{
  "n_layer": 14,
  "d_model": 192,
  "n_experts": 48,
  "experts_per_token": 4,
  "d_expert": 96,
  "d_shared_expert": 0,
  "activation": "gelu",
  "moe_layers": [2, 3, 4, 5, 6, 7, 8, 9, 10, 11, 12, 13],
  "router_score": "sigmoid",
  "normalize_top_k": false,
  "routed_scale": 0.5,
  "balance_loss": 0.000926,
  "balance_bias": true,
  "router_logit_norm": 2.0,
  "init_std_router": 0.0213,
  "lr_router": 0.00127,
  "n_head": 2,
  "n_kv_head": 2,
  "head_dim": 96,
  "vocab_size": 16384,
  "norm": "layernorm",
  "norm_place": "pre",
  "norm_eps": 1e-06,
  "positions": "rope",
  "rope_base": 10000.0,
  "rope_fraction": 0.25,
  "qk_norm": false,
  "attn_scale": 0.102,
  "tie_embeddings": true,
  "parallel_block": true,
  "extras": ["capped logits"],
  "init": "normal",
  "init_std_qkv": 0.0632,
  "init_std_o": 0.0119,
  "init_std_up": 0.0632,
  "init_std_down": 0.0119,
  "init_out_by_depth": true,
  "optimizer": "soap_variant",
  "lr": 0.0039,
  "lr_mult_o": 1.67,
  "beta1": 0.95,
  "beta2": 0.99,
  "lr_head": 0.0104,
  "warmup_steps": 200,
  "schedule": "wsd",
  "decay_fraction": 0.898,
  "decay_shape": "pow",
  "final_lr_fraction": 0.02,
  "batch_tokens": 32768,
  "seq_len": 512,
  "doc_mask": true,
  "train_tokens": 224900000,
  "steps": 6864,
  "dataset": "wikipedia_en"
}
Below are experts of layer 6 (counted from 0) of a mixture-of-experts language model. Rows are named router (the router's row for the expert), up (a neuron's input weights, with its number) and show model dimensions 0-191. Each number is 200 + 30 x the weight over its row's rms, rounded and kept within 0 to 999.
Before each expert's rows: "comes after" lists some tokens at least twice as common just before its tokens as in all text; "gets" lists some tokens that make up at least twice as much of what it gets as of all text. This comes from a sample of Wikipedia text that the model never trained on. Tokens count by the router's weight.

# expert 20
comes after: " ", " |", " (", "200", "201", " $"
gets: "1", "0", "3", "2", "4", "9"
router,166,188,174,193,248,226,215,200,157,233,226,203,181,192,190,252,192,234,186,171,191,170,232,207,259,164,217,207,185,201,239,212,206,192,183,208,161,186,203,156,164,221,214,160,237,179,224,206,139,210,142,199,182,180,233,211,225,227,220,206,218,229,221,185,196,213,215,260,146,199,221,169,190,139,220,149,234,215,257,215,167,176,225,172,204,198,201,180,226,253,243,166,208,148,226,178,214,185,221,179,253,153,211,202,212,199,164,214,193,183,272,154,208,195,202,153,220,218,211,226,165,232,173,135,212,227,219,231,147,209,251,177,254,199,228,163,220,164,146,198,193,234,204,184,192,227,198,185,197,210,238,177,200,252,194,216,209,185,176,169,198,172,191,165,244,141,188,236,238,188,173,217,144,164,244,227,240,238,177,212,171,235,223,166,245,228,234,236,164,196,183,125
up0,164,130,229,166,183,215,226,190,217,171,164,114,167,196,206,221,210,194,207,178,169,165,168,185,193,201,201,191,203,176,196,237,195,201,177,204,160,197,213,181,182,274,254,163,248,215,196,128,230,179,229,225,173,167,202,194,207,220,220,231,180,232,128,183,144,194,225,208,222,198,153,199,203,196,191,220,269,160,212,238,161,181,170,193,218,155,156,203,210,225,199,225,183,191,183,190,213,215,200,199,198,207,190,188,203,196,245,163,205,191,141,186,238,238,195,208,217,178,189,188,183,183,236,220,211,235,164,187,166,244,215,177,204,195,235,203,227,238,170,185,225,190,129,191,225,208,236,246,248,200,244,204,216,214,219,175,295,184,189,216,232,192,210,216,167,221,186,190,161,250,222,191,182,184,203,199,187,173,176,250,167,226,255,177,271,271,136,194,236,153,220,230

# expert 24
comes after: ",", ".", " that", ".\n\n", " but", " it"
gets: " to", " and", " that", " he", " it", " which"
router,230,216,232,215,224,211,265,199,183,216,203,218,163,181,213,218,194,184,171,204,213,156,183,219,191,192,221,193,159,178,202,205,177,205,206,200,176,191,199,107,146,204,170,170,246,221,197,224,157,222,168,236,221,168,213,145,271,222,182,203,258,232,182,158,181,203,244,187,200,156,177,204,203,193,248,207,213,240,235,188,156,224,220,219,154,197,176,225,224,211,179,163,179,181,153,235,208,134,220,197,188,156,248,186,250,168,203,241,192,218,238,166,262,195,150,256,183,230,237,185,146,218,170,169,195,188,184,201,168,197,193,200,208,231,184,188,174,198,199,188,266,246,183,195,155,234,170,202,208,166,265,158,192,198,154,236,212,161,220,197,199,266,151,226,193,194,160,206,159,182,242,253,222,258,205,214,222,185,242,178,216,186,185,197,197,189,207,141,153,180,187,212
up0,184,245,211,196,207,213,199,202,210,249,141,221,220,250,187,209,230,200,194,215,154,204,238,201,185,180,219,159,205,213,240,162,235,203,233,164,227,207,247,165,153,281,204,214,207,198,215,207,229,199,158,226,202,141,216,204,157,187,199,231,130,203,213,222,179,185,235,202,209,184,215,191,189,192,188,120,193,145,186,193,168,187,178,198,214,211,184,237,136,177,180,222,242,220,176,172,196,179,170,213,188,217,209,222,282,160,203,217,188,264,218,215,154,237,201,255,182,192,236,212,223,229,246,175,155,238,239,204,198,248,161,159,213,252,184,222,194,187,202,233,195,177,230,163,154,200,214,198,186,178,229,140,211,196,145,222,234,238,199,210,207,221,157,226,224,195,208,172,217,232,226,264,219,210,206,180,158,193,174,216,214,198,205,159,121,193,189,150,191,186,122,193

# expert 14
comes after: " |", " ", "|", ";", "202", "198"
gets: " ", "201", "1", "202", "7", "200"
router,175,213,193,197,254,222,217,203,179,232,229,200,189,198,204,237,187,191,200,174,238,197,272,202,242,220,223,218,189,190,212,203,219,190,194,164,149,187,200,173,175,181,201,173,224,190,217,172,121,191,172,198,232,186,233,183,227,222,192,194,202,210,205,189,204,245,220,276,131,216,203,137,215,158,251,151,222,231,292,173,197,180,200,142,216,201,187,155,229,252,237,161,223,187,202,166,192,172,194,203,224,157,199,200,201,196,170,211,211,174,253,179,196,204,205,220,209,226,219,191,190,239,179,172,238,223,208,233,183,213,241,180,238,211,234,166,254,162,162,205,216,211,222,172,179,198,179,175,172,197,241,171,206,236,181,195,170,181,156,167,200,165,196,129,258,150,168,222,204,219,181,210,169,144,209,217,250,254,191,205,156,186,205,172,265,242,246,231,160,231,223,138
up0,172,159,183,189,181,168,261,206,185,249,219,244,241,237,232,220,200,151,180,245,224,215,211,285,197,235,180,187,150,200,182,233,176,213,210,200,198,196,203,251,161,222,200,203,195,195,244,215,165,191,276,227,216,187,225,176,198,226,260,225,150,206,198,226,210,207,209,156,201,150,173,237,227,205,203,233,202,135,223,229,225,160,205,222,188,167,172,174,205,230,236,225,194,191,193,182,190,174,212,211,246,203,198,210,210,218,251,213,201,219,239,249,209,178,179,201,156,230,193,147,141,194,171,198,215,224,134,216,245,172,199,212,186,202,232,178,244,226,163,196,236,160,203,232,217,183,184,244,191,229,224,204,168,221,142,157,215,202,159,127,249,211,213,183,207,234,199,157,195,199,144,230,157,242,217,171,218,232,153,156,196,202,179,210,235,192,270,204,183,157,207,231

# expert 43
comes after: ".", " |", "%", ":", "–", "°"
gets: " ", "0", "%", "5", "4", "9"
router,205,218,206,216,167,257,197,236,172,228,234,149,167,210,219,165,179,180,222,214,193,205,213,162,246,172,167,216,165,128,223,184,154,201,142,168,192,206,209,177,173,181,195,131,187,161,270,251,196,204,193,192,157,220,207,238,250,198,205,218,222,198,214,248,206,211,206,217,165,229,172,230,244,186,281,165,215,203,174,218,151,192,203,154,243,185,208,193,224,229,226,221,202,164,188,170,185,221,246,159,209,187,177,198,215,192,190,217,156,217,194,221,197,186,204,193,185,237,216,208,197,187,205,184,206,208,198,193,209,231,205,172,239,228,181,211,193,180,151,238,203,241,194,220,143,232,273,196,214,194,160,217,201,182,202,224,218,269,173,183,217,204,219,195,207,170,202,215,159,113,264,208,167,184,150,214,236,236,239,219,114,170,203,175,233,240,230,251,227,199,194,136
up0,220,218,265,190,169,233,181,180,206,176,217,209,155,156,225,182,193,194,210,209,208,217,150,175,166,187,174,275,213,167,209,241,189,216,141,178,171,158,213,262,180,182,190,231,241,176,181,246,223,195,179,162,201,245,248,212,208,205,192,255,183,171,177,218,158,212,216,191,191,190,145,183,237,206,225,211,174,183,224,252,157,185,192,225,202,183,197,193,172,155,248,231,215,172,198,125,190,174,202,274,196,200,162,231,205,228,232,191,264,189,197,246,186,224,255,183,185,188,211,160,202,211,246,234,259,184,210,254,236,156,198,191,200,240,191,185,231,228,157,288,249,182,191,213,211,178,192,210,233,247,172,201,212,195,162,200,173,218,175,224,230,203,123,247,144,236,223,214,186,193,213,207,207,208,189,131,175,212,235,213,217,227,204,168,212,229,171,189,200,203,198,210

# expert 16
comes after: "\n", " |\n", ".\n\n", "|", ")\n", " in"
gets: " ", "-", "|", "–", " the", "=="
router,201,215,157,194,209,263,185,251,164,234,192,234,190,186,203,239,157,198,181,184,169,197,247,218,214,181,239,217,211,193,231,163,230,167,179,181,145,213,207,180,192,197,171,178,178,165,210,184,141,214,197,240,151,202,255,200,260,203,227,165,236,219,196,164,198,217,225,273,193,255,182,220,224,203,207,168,192,225,218,230,160,180,203,138,181,149,256,232,247,238,231,148,167,126,177,223,220,172,217,189,208,175,236,219,184,221,207,214,167,124,244,126,202,178,170,159,231,213,204,189,194,216,201,187,258,245,221,224,214,201,212,174,229,193,197,184,211,161,162,221,251,191,234,195,224,161,200,160,216,238,189,177,183,208,214,220,171,202,190,154,186,174,227,156,239,164,180,257,230,206,220,236,158,213,188,201,237,198,189,214,143,254,211,178,213,174,222,209,156,190,182,186
up0,192,160,234,158,185,282,217,212,200,214,261,225,197,230,236,189,228,177,206,233,159,237,199,197,238,233,203,176,222,149,184,156,154,191,191,157,199,191,211,234,221,222,207,237,181,224,203,169,157,204,149,231,218,161,206,181,225,169,223,153,254,178,194,186,215,118,167,184,236,225,268,179,189,206,212,283,186,133,179,182,177,249,223,225,183,177,156,252,273,215,154,213,230,168,236,172,175,204,192,215,199,201,167,237,157,177,259,178,209,205,220,191,181,185,231,190,221,187,231,202,245,215,232,203,233,226,186,133,219,203,183,179,231,247,186,165,186,184,175,216,210,187,217,226,214,164,163,171,193,172,210,183,188,233,198,258,167,208,178,226,156,195,150,193,205,224,207,186,166,146,216,175,221,202,198,224,209,209,193,197,172,143,179,176,183,246,204,227,180,184,162,183

# expert 42
comes after: "201", "200", "202", "–", "199", "8"
gets: "0", "2", "1", "4", "5", "3"
router,219,219,173,240,233,203,182,216,219,201,216,163,151,167,274,203,205,164,174,173,180,207,217,212,180,181,197,198,223,189,189,227,128,176,202,242,217,146,158,195,198,167,202,167,222,193,239,219,177,101,185,198,203,216,205,231,170,240,249,158,271,181,174,138,214,225,254,203,208,229,240,210,240,223,207,206,133,223,150,210,201,208,191,232,208,170,210,208,240,239,247,125,219,185,197,238,223,192,198,165,173,162,169,208,235,167,220,219,214,174,165,168,155,195,240,209,188,242,281,215,220,214,174,198,236,161,195,238,157,181,224,179,231,196,159,237,211,198,173,170,191,210,175,195,185,214,201,210,198,204,169,203,190,155,226,194,240,211,167,217,139,193,199,249,244,202,175,222,178,195,161,182,157,208,208,236,248,188,230,175,200,193,235,216,244,197,234,232,190,146,183,195
up0,254,236,175,221,225,244,209,264,200,266,217,174,239,215,246,159,190,204,217,192,162,219,186,183,150,190,198,174,139,179,199,249,217,192,186,184,210,215,163,174,203,155,252,175,177,194,196,206,208,197,186,230,264,191,175,231,170,165,261,213,210,166,149,212,207,228,176,273,165,218,183,167,208,189,173,198,196,233,160,165,233,147,217,193,211,211,200,261,182,263,250,185,215,196,175,168,213,189,168,229,210,177,155,166,146,216,174,175,224,221,196,205,165,198,207,238,241,203,230,172,204,141,188,196,162,186,215,231,223,224,214,232,204,211,204,209,190,227,199,166,222,277,182,173,140,225,238,258,219,145,235,218,222,178,224,261,229,232,189,203,200,199,198,190,165,199,227,215,163,202,164,118,221,220,171,189,219,191,186,206,193,205,211,163,181,242,196,152,195,158,197,219

# expert 28
comes after: " |", " ", "|", ";", ",", " September"
gets: " ", "201", "202", "199", "200", "198"
router,175,211,188,195,260,223,219,204,178,229,228,196,187,200,210,243,186,184,192,171,233,187,273,203,242,222,226,217,195,190,213,203,218,195,191,167,152,185,198,171,177,185,195,173,221,185,214,170,123,192,164,197,233,183,229,188,226,220,198,191,210,210,208,190,210,245,225,273,131,210,201,135,215,149,249,147,218,234,284,171,193,183,207,139,218,203,195,158,228,252,242,161,225,185,199,166,187,170,196,199,222,160,198,196,202,189,162,214,206,174,251,179,201,207,198,212,216,227,221,192,188,244,176,178,228,218,206,234,178,211,240,179,236,212,230,159,248,161,163,207,212,209,225,173,178,199,174,177,178,194,244,176,199,236,180,193,167,193,160,161,201,158,198,130,259,151,172,226,202,219,178,203,172,142,206,215,253,248,184,204,159,191,205,164,264,236,244,226,164,224,223,133
up0,180,182,158,164,179,179,164,188,215,217,250,166,207,240,233,189,174,212,206,187,201,176,227,206,200,200,147,206,173,187,170,182,232,207,223,191,199,168,214,197,212,231,241,196,175,206,195,119,251,261,214,199,154,175,252,214,207,188,206,223,193,244,213,251,190,218,161,182,137,212,257,157,222,169,225,145,170,209,263,189,195,190,151,141,192,206,224,209,172,243,254,168,242,215,190,151,195,150,166,176,238,161,200,235,193,211,213,183,266,166,205,207,145,228,165,208,200,206,167,170,240,155,234,147,190,157,182,154,164,226,205,199,206,186,203,182,229,169,184,246,179,200,178,247,211,202,164,250,220,181,177,201,186,183,207,216,226,208,192,239,277,186,192,197,237,129,167,184,248,201,227,189,211,223,173,247,214,161,178,151,200,167,219,183,226,229,193,207,222,171,193,218

# expert 26
comes after: " |", " of", "202", "201", ";", " with"
gets: " the", " The", "2", "1", "3", "0"
router,177,207,177,203,250,240,235,204,164,224,231,208,192,204,203,238,180,182,188,173,234,189,272,202,245,226,211,214,196,198,207,197,227,196,189,170,155,181,195,182,180,177,206,171,236,206,212,187,135,182,161,187,228,194,233,196,215,218,207,198,207,207,200,191,206,251,225,283,135,219,200,117,202,157,242,150,223,240,292,175,205,183,206,143,220,199,193,162,224,253,246,152,216,183,207,165,193,172,187,196,216,161,197,193,213,189,169,213,210,179,260,183,200,210,216,219,213,208,214,194,203,234,182,172,239,232,207,229,185,203,243,179,237,196,243,163,245,178,167,205,214,198,226,184,180,194,181,180,178,184,247,177,202,240,171,189,181,195,164,172,192,161,193,121,265,147,178,217,210,236,179,221,159,135,208,214,235,250,189,187,151,186,201,163,245,248,249,219,179,205,210,148
up0,208,161,194,194,210,200,209,178,199,201,199,231,181,229,172,202,156,184,232,199,188,190,149,228,194,204,177,170,190,218,184,179,216,200,192,186,199,147,197,175,172,228,159,193,185,181,206,187,185,192,206,233,158,175,227,243,131,168,205,154,236,179,180,196,201,218,206,202,178,216,207,211,191,235,242,123,205,167,198,216,219,280,246,190,216,175,182,127,170,198,217,206,204,230,215,223,176,214,158,202,223,172,238,188,151,228,154,171,220,139,233,226,244,222,231,175,182,225,193,197,193,221,241,196,203,161,144,192,214,173,144,159,203,196,270,226,201,200,253,265,146,244,231,236,279,220,210,259,169,184,214,209,191,189,208,249,234,222,176,242,178,176,190,164,192,164,199,236,227,258,265,180,168,215,230,178,214,203,189,196,232,217,182,214,187,204,189,225,136,242,141,243

# expert 18
comes after: " of", ",", " in", ".", " and", " with"
gets: " the", " and", " a", " The", "The", " in"
router,172,196,181,208,271,238,235,210,146,226,254,185,179,199,209,251,140,194,212,182,222,187,236,198,247,222,213,217,185,204,222,185,231,189,196,198,180,200,180,170,190,153,174,190,231,186,216,211,128,196,134,205,209,195,219,201,234,193,221,176,239,192,214,180,196,242,209,275,144,221,169,141,210,152,245,171,201,220,245,173,220,209,198,150,226,185,212,171,243,244,223,150,199,183,216,157,193,171,222,172,243,159,223,176,209,172,172,242,189,197,261,203,218,187,218,185,227,219,209,205,201,202,186,152,228,234,206,226,162,200,232,188,259,221,239,156,217,163,163,191,220,212,213,193,210,192,173,163,187,195,228,189,211,237,191,215,172,175,149,194,205,170,196,158,252,148,180,223,245,229,176,194,162,137,214,244,217,271,177,191,166,202,187,153,249,248,225,222,182,204,201,136
up0,190,123,185,197,225,189,254,195,196,194,193,205,222,176,244,226,234,211,163,176,190,219,210,187,258,225,141,203,190,223,156,263,183,155,251,209,190,212,231,220,207,216,237,211,187,206,232,196,220,229,241,172,199,180,196,220,254,217,209,188,202,175,175,199,266,217,198,206,206,203,204,251,213,210,189,167,176,276,196,304,199,194,205,193,194,169,209,231,201,247,228,190,200,182,245,213,202,178,179,204,211,212,178,219,177,164,247,199,226,169,183,196,153,225,228,204,228,218,213,240,222,194,178,210,166,170,164,243,188,225,207,159,146,206,233,243,221,230,238,191,196,234,183,210,224,242,231,198,146,222,257,196,220,180,238,181,191,199,200,206,239,197,247,177,176,198,216,102,151,202,190,267,197,209,239,245,203,194,224,159,217,164,223,153,209,209,115,194,202,211,244,223

# expert 19
comes after: " |\n", "0", ")", "1", "2", "3"
gets: " |", "|", ":", ";", " /", "==="
router,164,227,214,188,175,211,215,156,218,180,216,212,210,200,166,151,197,227,169,187,188,205,179,187,209,179,173,180,204,185,157,197,188,196,161,206,215,234,181,157,175,299,185,234,242,205,227,219,197,213,228,168,199,185,182,217,222,213,185,171,148,261,190,217,184,196,238,203,229,180,174,208,243,216,182,207,214,224,176,177,160,241,177,158,252,219,197,146,221,166,217,154,181,175,230,209,226,233,194,196,207,169,224,170,264,265,213,231,199,207,209,174,226,219,244,162,200,174,188,182,200,153,152,218,233,202,234,184,135,173,160,212,237,245,198,168,158,180,177,200,183,200,226,157,251,233,200,180,243,205,233,205,217,188,227,191,169,257,204,150,216,160,142,197,225,166,143,200,213,191,139,179,188,189,234,176,178,174,247,147,214,169,240,165,121,200,227,199,228,188,255,151
up0,190,221,179,179,226,173,229,157,187,175,229,229,229,180,164,189,223,239,160,131,200,183,217,228,142,188,204,199,176,212,157,140,243,192,178,205,144,130,270,237,219,212,196,164,233,186,246,203,207,190,196,157,252,235,170,214,161,139,200,245,210,208,211,171,222,201,161,200,190,213,205,189,250,197,243,203,172,182,211,262,175,227,200,170,205,282,214,203,190,217,214,156,223,226,227,178,216,189,184,217,176,185,213,238,203,154,215,174,202,213,195,223,266,161,205,195,138,214,236,215,198,203,187,205,233,161,224,191,204,117,224,196,214,209,240,177,153,246,241,243,188,227,173,200,171,263,181,230,172,204,197,176,190,216,210,195,202,166,210,136,156,176,220,197,219,193,203,145,177,192,209,148,139,174,151,178,185,214,231,233,225,201,173,208,201,180,187,215,203,173,235,177

# expert 22
comes after: " ", "–", " (", ".", "°", "′"
gets: "201", "200", "202", "199", "198", "197"
router,227,205,205,205,208,160,215,187,174,121,206,226,171,213,176,194,213,224,204,184,114,162,129,172,175,228,253,198,214,149,188,245,219,187,209,241,177,183,198,191,165,184,183,206,196,182,242,193,221,160,175,220,209,217,240,196,226,203,220,289,196,190,208,188,206,241,197,171,227,225,191,198,203,169,227,182,193,189,198,213,178,213,248,177,237,196,159,139,214,210,190,184,147,172,183,284,249,194,210,172,214,193,215,167,155,204,164,181,151,168,242,219,243,188,196,232,195,170,234,207,152,217,194,154,209,124,215,248,220,165,184,167,199,180,220,204,168,198,226,182,202,187,188,210,173,228,234,189,231,259,185,238,198,221,233,211,234,204,205,156,281,166,181,260,226,209,191,234,217,252,232,218,167,168,228,215,228,209,239,210,234,200,144,175,224,255,202,204,171,191,206,183
up0,195,202,179,189,172,187,201,226,211,183,181,206,180,176,170,178,206,195,196,203,168,218,205,152,243,182,169,181,129,246,244,227,161,164,222,254,206,197,246,216,150,241,169,222,252,192,190,181,196,181,244,174,143,169,188,156,199,206,220,207,181,203,130,279,203,237,157,173,207,201,213,200,223,177,208,169,140,217,205,180,249,170,200,196,217,191,138,172,219,224,215,127,172,188,182,244,244,252,231,179,145,167,148,208,228,203,226,202,212,207,178,223,168,243,220,263,167,190,202,184,236,232,230,204,165,202,181,151,210,211,215,174,204,206,214,210,146,176,236,172,190,196,183,210,163,164,221,256,202,201,217,236,254,216,231,248,256,186,230,222,238,193,199,204,216,179,191,267,203,176,218,211,215,127,230,217,197,182,195,171,199,175,236,188,252,190,219,204,228,150,209,218

# expert 37
comes after: " |", "201", "199", "202", "197", ";"
gets: " ", " and", " the", ",", "201", "8"
router,171,216,196,204,241,240,235,207,174,225,225,209,180,204,195,236,187,176,194,185,253,176,270,203,234,218,201,209,200,198,207,189,228,188,192,174,147,179,199,187,181,178,205,184,238,200,208,188,132,175,156,189,226,190,228,200,219,225,199,197,196,208,192,189,205,258,215,286,141,234,195,125,202,153,244,154,219,234,294,182,205,184,216,155,215,200,188,166,219,257,237,172,216,183,203,161,198,180,188,189,211,157,195,199,210,194,166,210,206,179,256,186,204,202,208,232,213,212,224,189,189,227,173,164,247,227,211,226,188,203,252,183,236,208,239,164,247,175,167,206,220,193,227,180,172,187,185,174,170,189,238,180,196,237,164,182,178,194,157,171,176,179,189,125,264,154,165,226,212,237,184,223,151,145,200,212,236,265,195,198,145,184,193,156,248,246,243,213,169,212,219,149
up0,225,183,230,210,172,177,229,164,179,180,228,213,212,196,171,220,218,188,198,223,181,158,230,244,223,278,168,223,255,169,135,173,222,186,209,230,193,130,214,234,209,181,164,205,209,199,285,225,219,147,184,132,175,164,181,174,203,169,246,231,220,199,226,145,217,221,143,141,184,188,192,197,201,152,222,182,161,196,189,236,203,190,212,164,225,201,193,138,160,233,154,211,178,227,218,208,168,178,119,197,179,191,204,268,141,239,229,253,148,164,147,193,215,219,187,218,184,216,193,225,228,212,225,182,193,247,156,202,208,172,179,169,234,253,245,185,261,229,210,220,214,213,222,215,183,220,209,208,215,207,192,216,195,251,196,202,209,218,191,193,207,162,189,197,209,232,182,204,210,153,153,165,146,196,159,168,232,212,192,201,215,240,193,223,210,190,230,174,187,200,183,160

# expert 33
comes after: "-", ":", "==", "\n\n", "|", " /"
gets: "\n", ":", "\n\n", " |\n", "°", ")\n"
router,196,201,216,201,156,144,201,216,203,210,194,206,182,218,171,196,154,212,188,180,211,222,172,102,224,178,265,235,208,151,159,176,189,157,226,224,249,183,202,183,229,112,214,151,188,170,169,264,243,240,188,194,179,179,196,202,158,177,176,216,255,211,228,189,243,197,197,219,208,253,205,197,196,216,250,219,193,232,182,161,207,208,250,207,148,225,228,201,182,197,256,211,176,242,200,197,187,244,240,191,211,157,176,229,208,197,207,183,207,215,215,211,217,200,189,199,241,278,132,256,184,146,215,167,195,213,202,235,234,189,190,189,184,208,169,171,177,207,203,161,191,227,189,196,219,200,185,217,201,193,161,211,171,162,205,238,197,243,216,189,213,221,230,208,202,181,186,197,184,177,248,195,213,178,100,234,217,190,263,237,142,231,220,208,177,204,243,216,137,233,202,169
up0,198,197,240,217,197,120,265,229,214,209,180,178,196,230,141,205,163,241,164,152,190,203,180,176,144,170,216,199,204,183,262,212,235,166,193,237,186,143,249,246,246,215,196,196,181,202,172,244,184,253,230,135,168,221,158,181,199,163,203,171,247,193,201,176,249,229,216,170,197,160,216,192,245,245,273,237,252,269,258,193,185,199,190,229,198,201,169,184,219,193,164,195,125,189,212,174,225,171,254,193,195,218,198,268,241,215,228,178,214,164,212,159,167,243,180,168,211,182,198,186,194,184,136,203,224,198,225,214,143,187,221,173,210,200,200,193,162,183,220,195,206,175,205,199,221,207,220,250,181,142,175,226,233,217,246,198,249,213,225,222,243,208,227,222,204,215,216,193,208,188,253,176,200,210,195,221,168,206,260,186,184,206,167,199,196,193,220,200,218,186,191,204

# expert 25
comes after: "\n", " |\n", "-", "|", ")\n", "\n\n"
gets: "-", " |", "|", " \"", "The", " a"
router,185,201,158,225,221,216,207,226,236,148,238,202,176,195,263,162,175,213,181,240,171,208,219,205,198,187,184,224,210,185,180,195,193,237,195,186,177,229,147,135,205,231,250,165,220,193,225,230,152,183,151,196,168,191,206,198,182,230,279,190,225,216,171,168,221,187,231,194,226,262,208,136,188,161,203,283,219,242,138,202,207,209,237,248,138,162,222,227,204,208,226,150,160,178,228,288,178,214,209,169,210,157,192,208,203,164,184,219,212,155,229,213,179,211,199,168,162,195,230,233,205,189,242,145,172,169,185,210,206,156,241,183,194,166,185,208,178,202,197,193,205,219,223,239,223,152,233,164,212,216,183,230,164,167,229,245,205,242,209,205,163,231,192,159,169,176,180,240,197,211,241,171,184,202,192,266,137,190,148,209,219,217,178,211,204,192,181,240,185,217,208,204
up0,193,162,219,217,205,207,181,189,249,213,212,236,178,237,185,210,162,179,179,202,186,212,180,280,193,228,159,236,222,203,192,135,219,228,214,207,154,164,185,181,209,249,272,204,217,203,209,260,200,115,162,200,165,200,190,192,217,184,228,208,250,216,161,209,219,230,155,238,182,157,192,196,193,216,185,240,206,199,203,215,238,181,221,258,193,203,243,207,234,196,241,182,190,217,159,170,163,207,199,234,205,195,235,238,187,200,188,170,242,214,224,269,186,216,167,240,175,202,186,175,151,210,191,165,191,135,203,165,155,160,222,204,159,153,222,190,155,178,208,171,204,212,207,215,166,167,212,246,184,175,213,186,171,197,218,256,146,245,198,230,145,189,231,189,237,129,236,248,213,164,210,169,207,217,199,212,170,183,146,259,131,167,198,228,202,180,165,205,210,175,208,202

# expert 39
comes after: " |\n", "\n", "–", "0", "1", "2"
gets: " |\n", "|", "\n", ".\n\n", "-", ")\n"
router,174,191,145,194,204,189,195,228,195,222,233,243,164,201,177,236,177,217,148,214,182,196,228,140,218,212,180,238,173,179,245,156,200,210,195,208,159,188,224,206,215,167,171,192,272,166,233,238,149,208,157,240,140,214,225,207,209,245,178,227,182,249,199,168,199,191,241,239,248,205,219,199,198,185,226,160,185,193,178,202,178,192,242,156,205,207,253,176,245,248,230,162,187,186,181,181,198,209,220,187,210,152,220,187,248,217,177,218,189,140,224,174,202,201,220,166,200,249,205,201,184,228,139,132,228,261,189,174,140,184,201,180,218,176,161,166,218,204,160,188,199,226,233,189,197,188,200,178,229,203,207,196,205,223,238,175,164,181,233,175,248,177,224,170,253,137,219,262,178,165,210,221,219,273,228,212,214,228,205,189,147,211,227,166,242,199,239,204,214,206,224,129
up0,252,178,156,227,243,203,198,164,201,177,183,239,214,186,197,170,203,216,197,192,216,210,185,228,247,217,202,186,216,244,246,163,190,170,265,235,141,193,214,178,241,271,182,201,182,134,230,218,188,229,203,271,187,179,206,145,218,209,196,202,205,222,217,208,193,223,216,219,213,267,210,189,158,184,153,176,175,214,189,196,269,183,193,182,181,216,250,215,174,208,174,196,223,196,169,211,160,187,179,137,204,208,217,227,218,182,243,217,236,174,249,212,241,217,198,228,219,202,198,162,238,171,199,225,191,216,176,146,203,166,150,183,240,190,213,213,191,239,227,175,163,142,170,203,234,200,202,224,273,201,136,165,198,238,191,165,183,172,187,159,248,203,151,152,216,217,204,166,244,151,209,214,233,239,182,183,170,197,217,190,206,180,160,175,258,156,223,131,226,218,227,182

# expert 27
comes after: "\n", ".\n\n", ")\n", " in", " as", ".\n"
gets: " (", "-", " a", " \"", "–", "=="
router,241,218,163,247,182,239,186,244,170,191,165,207,232,189,172,222,191,224,157,209,130,247,218,207,209,228,221,174,174,220,214,206,253,197,169,178,147,193,175,219,195,174,202,193,237,180,133,167,196,214,216,244,228,274,223,213,246,239,183,183,200,157,202,223,186,197,205,213,137,192,160,245,220,239,175,236,200,187,207,255,160,240,221,180,201,143,208,236,181,208,246,177,177,166,162,202,233,195,200,209,169,196,212,225,178,198,206,211,141,165,207,166,188,154,208,187,177,191,143,221,200,186,186,205,212,217,159,248,270,257,224,216,205,146,208,270,207,216,202,183,205,189,168,214,166,200,178,196,217,209,177,228,204,178,231,240,208,214,165,225,183,250,190,176,191,197,202,201,261,210,179,195,234,219,206,225,206,108,218,196,202,219,151,223,166,167,182,261,134,214,164,224
up0,212,133,250,202,217,190,222,227,192,156,218,175,233,161,203,185,221,194,153,180,148,184,185,163,221,234,224,182,192,243,200,194,226,224,201,170,249,167,257,187,179,196,188,205,226,255,186,173,225,202,221,213,203,199,194,190,232,232,234,182,159,237,179,216,190,235,184,190,229,152,156,225,204,191,164,202,83,142,220,153,187,204,174,206,257,197,198,167,203,191,155,199,219,196,181,213,242,203,159,206,169,198,251,191,245,245,220,255,252,240,207,142,205,199,185,221,197,206,205,228,183,149,237,168,148,219,158,184,163,148,211,202,187,201,182,181,224,202,215,179,138,210,213,186,195,224,210,186,176,239,263,188,212,179,183,204,137,214,176,202,166,154,243,206,222,162,206,239,177,197,216,218,157,170,204,244,194,221,231,190,213,209,216,253,168,186,197,158,184,136,200,248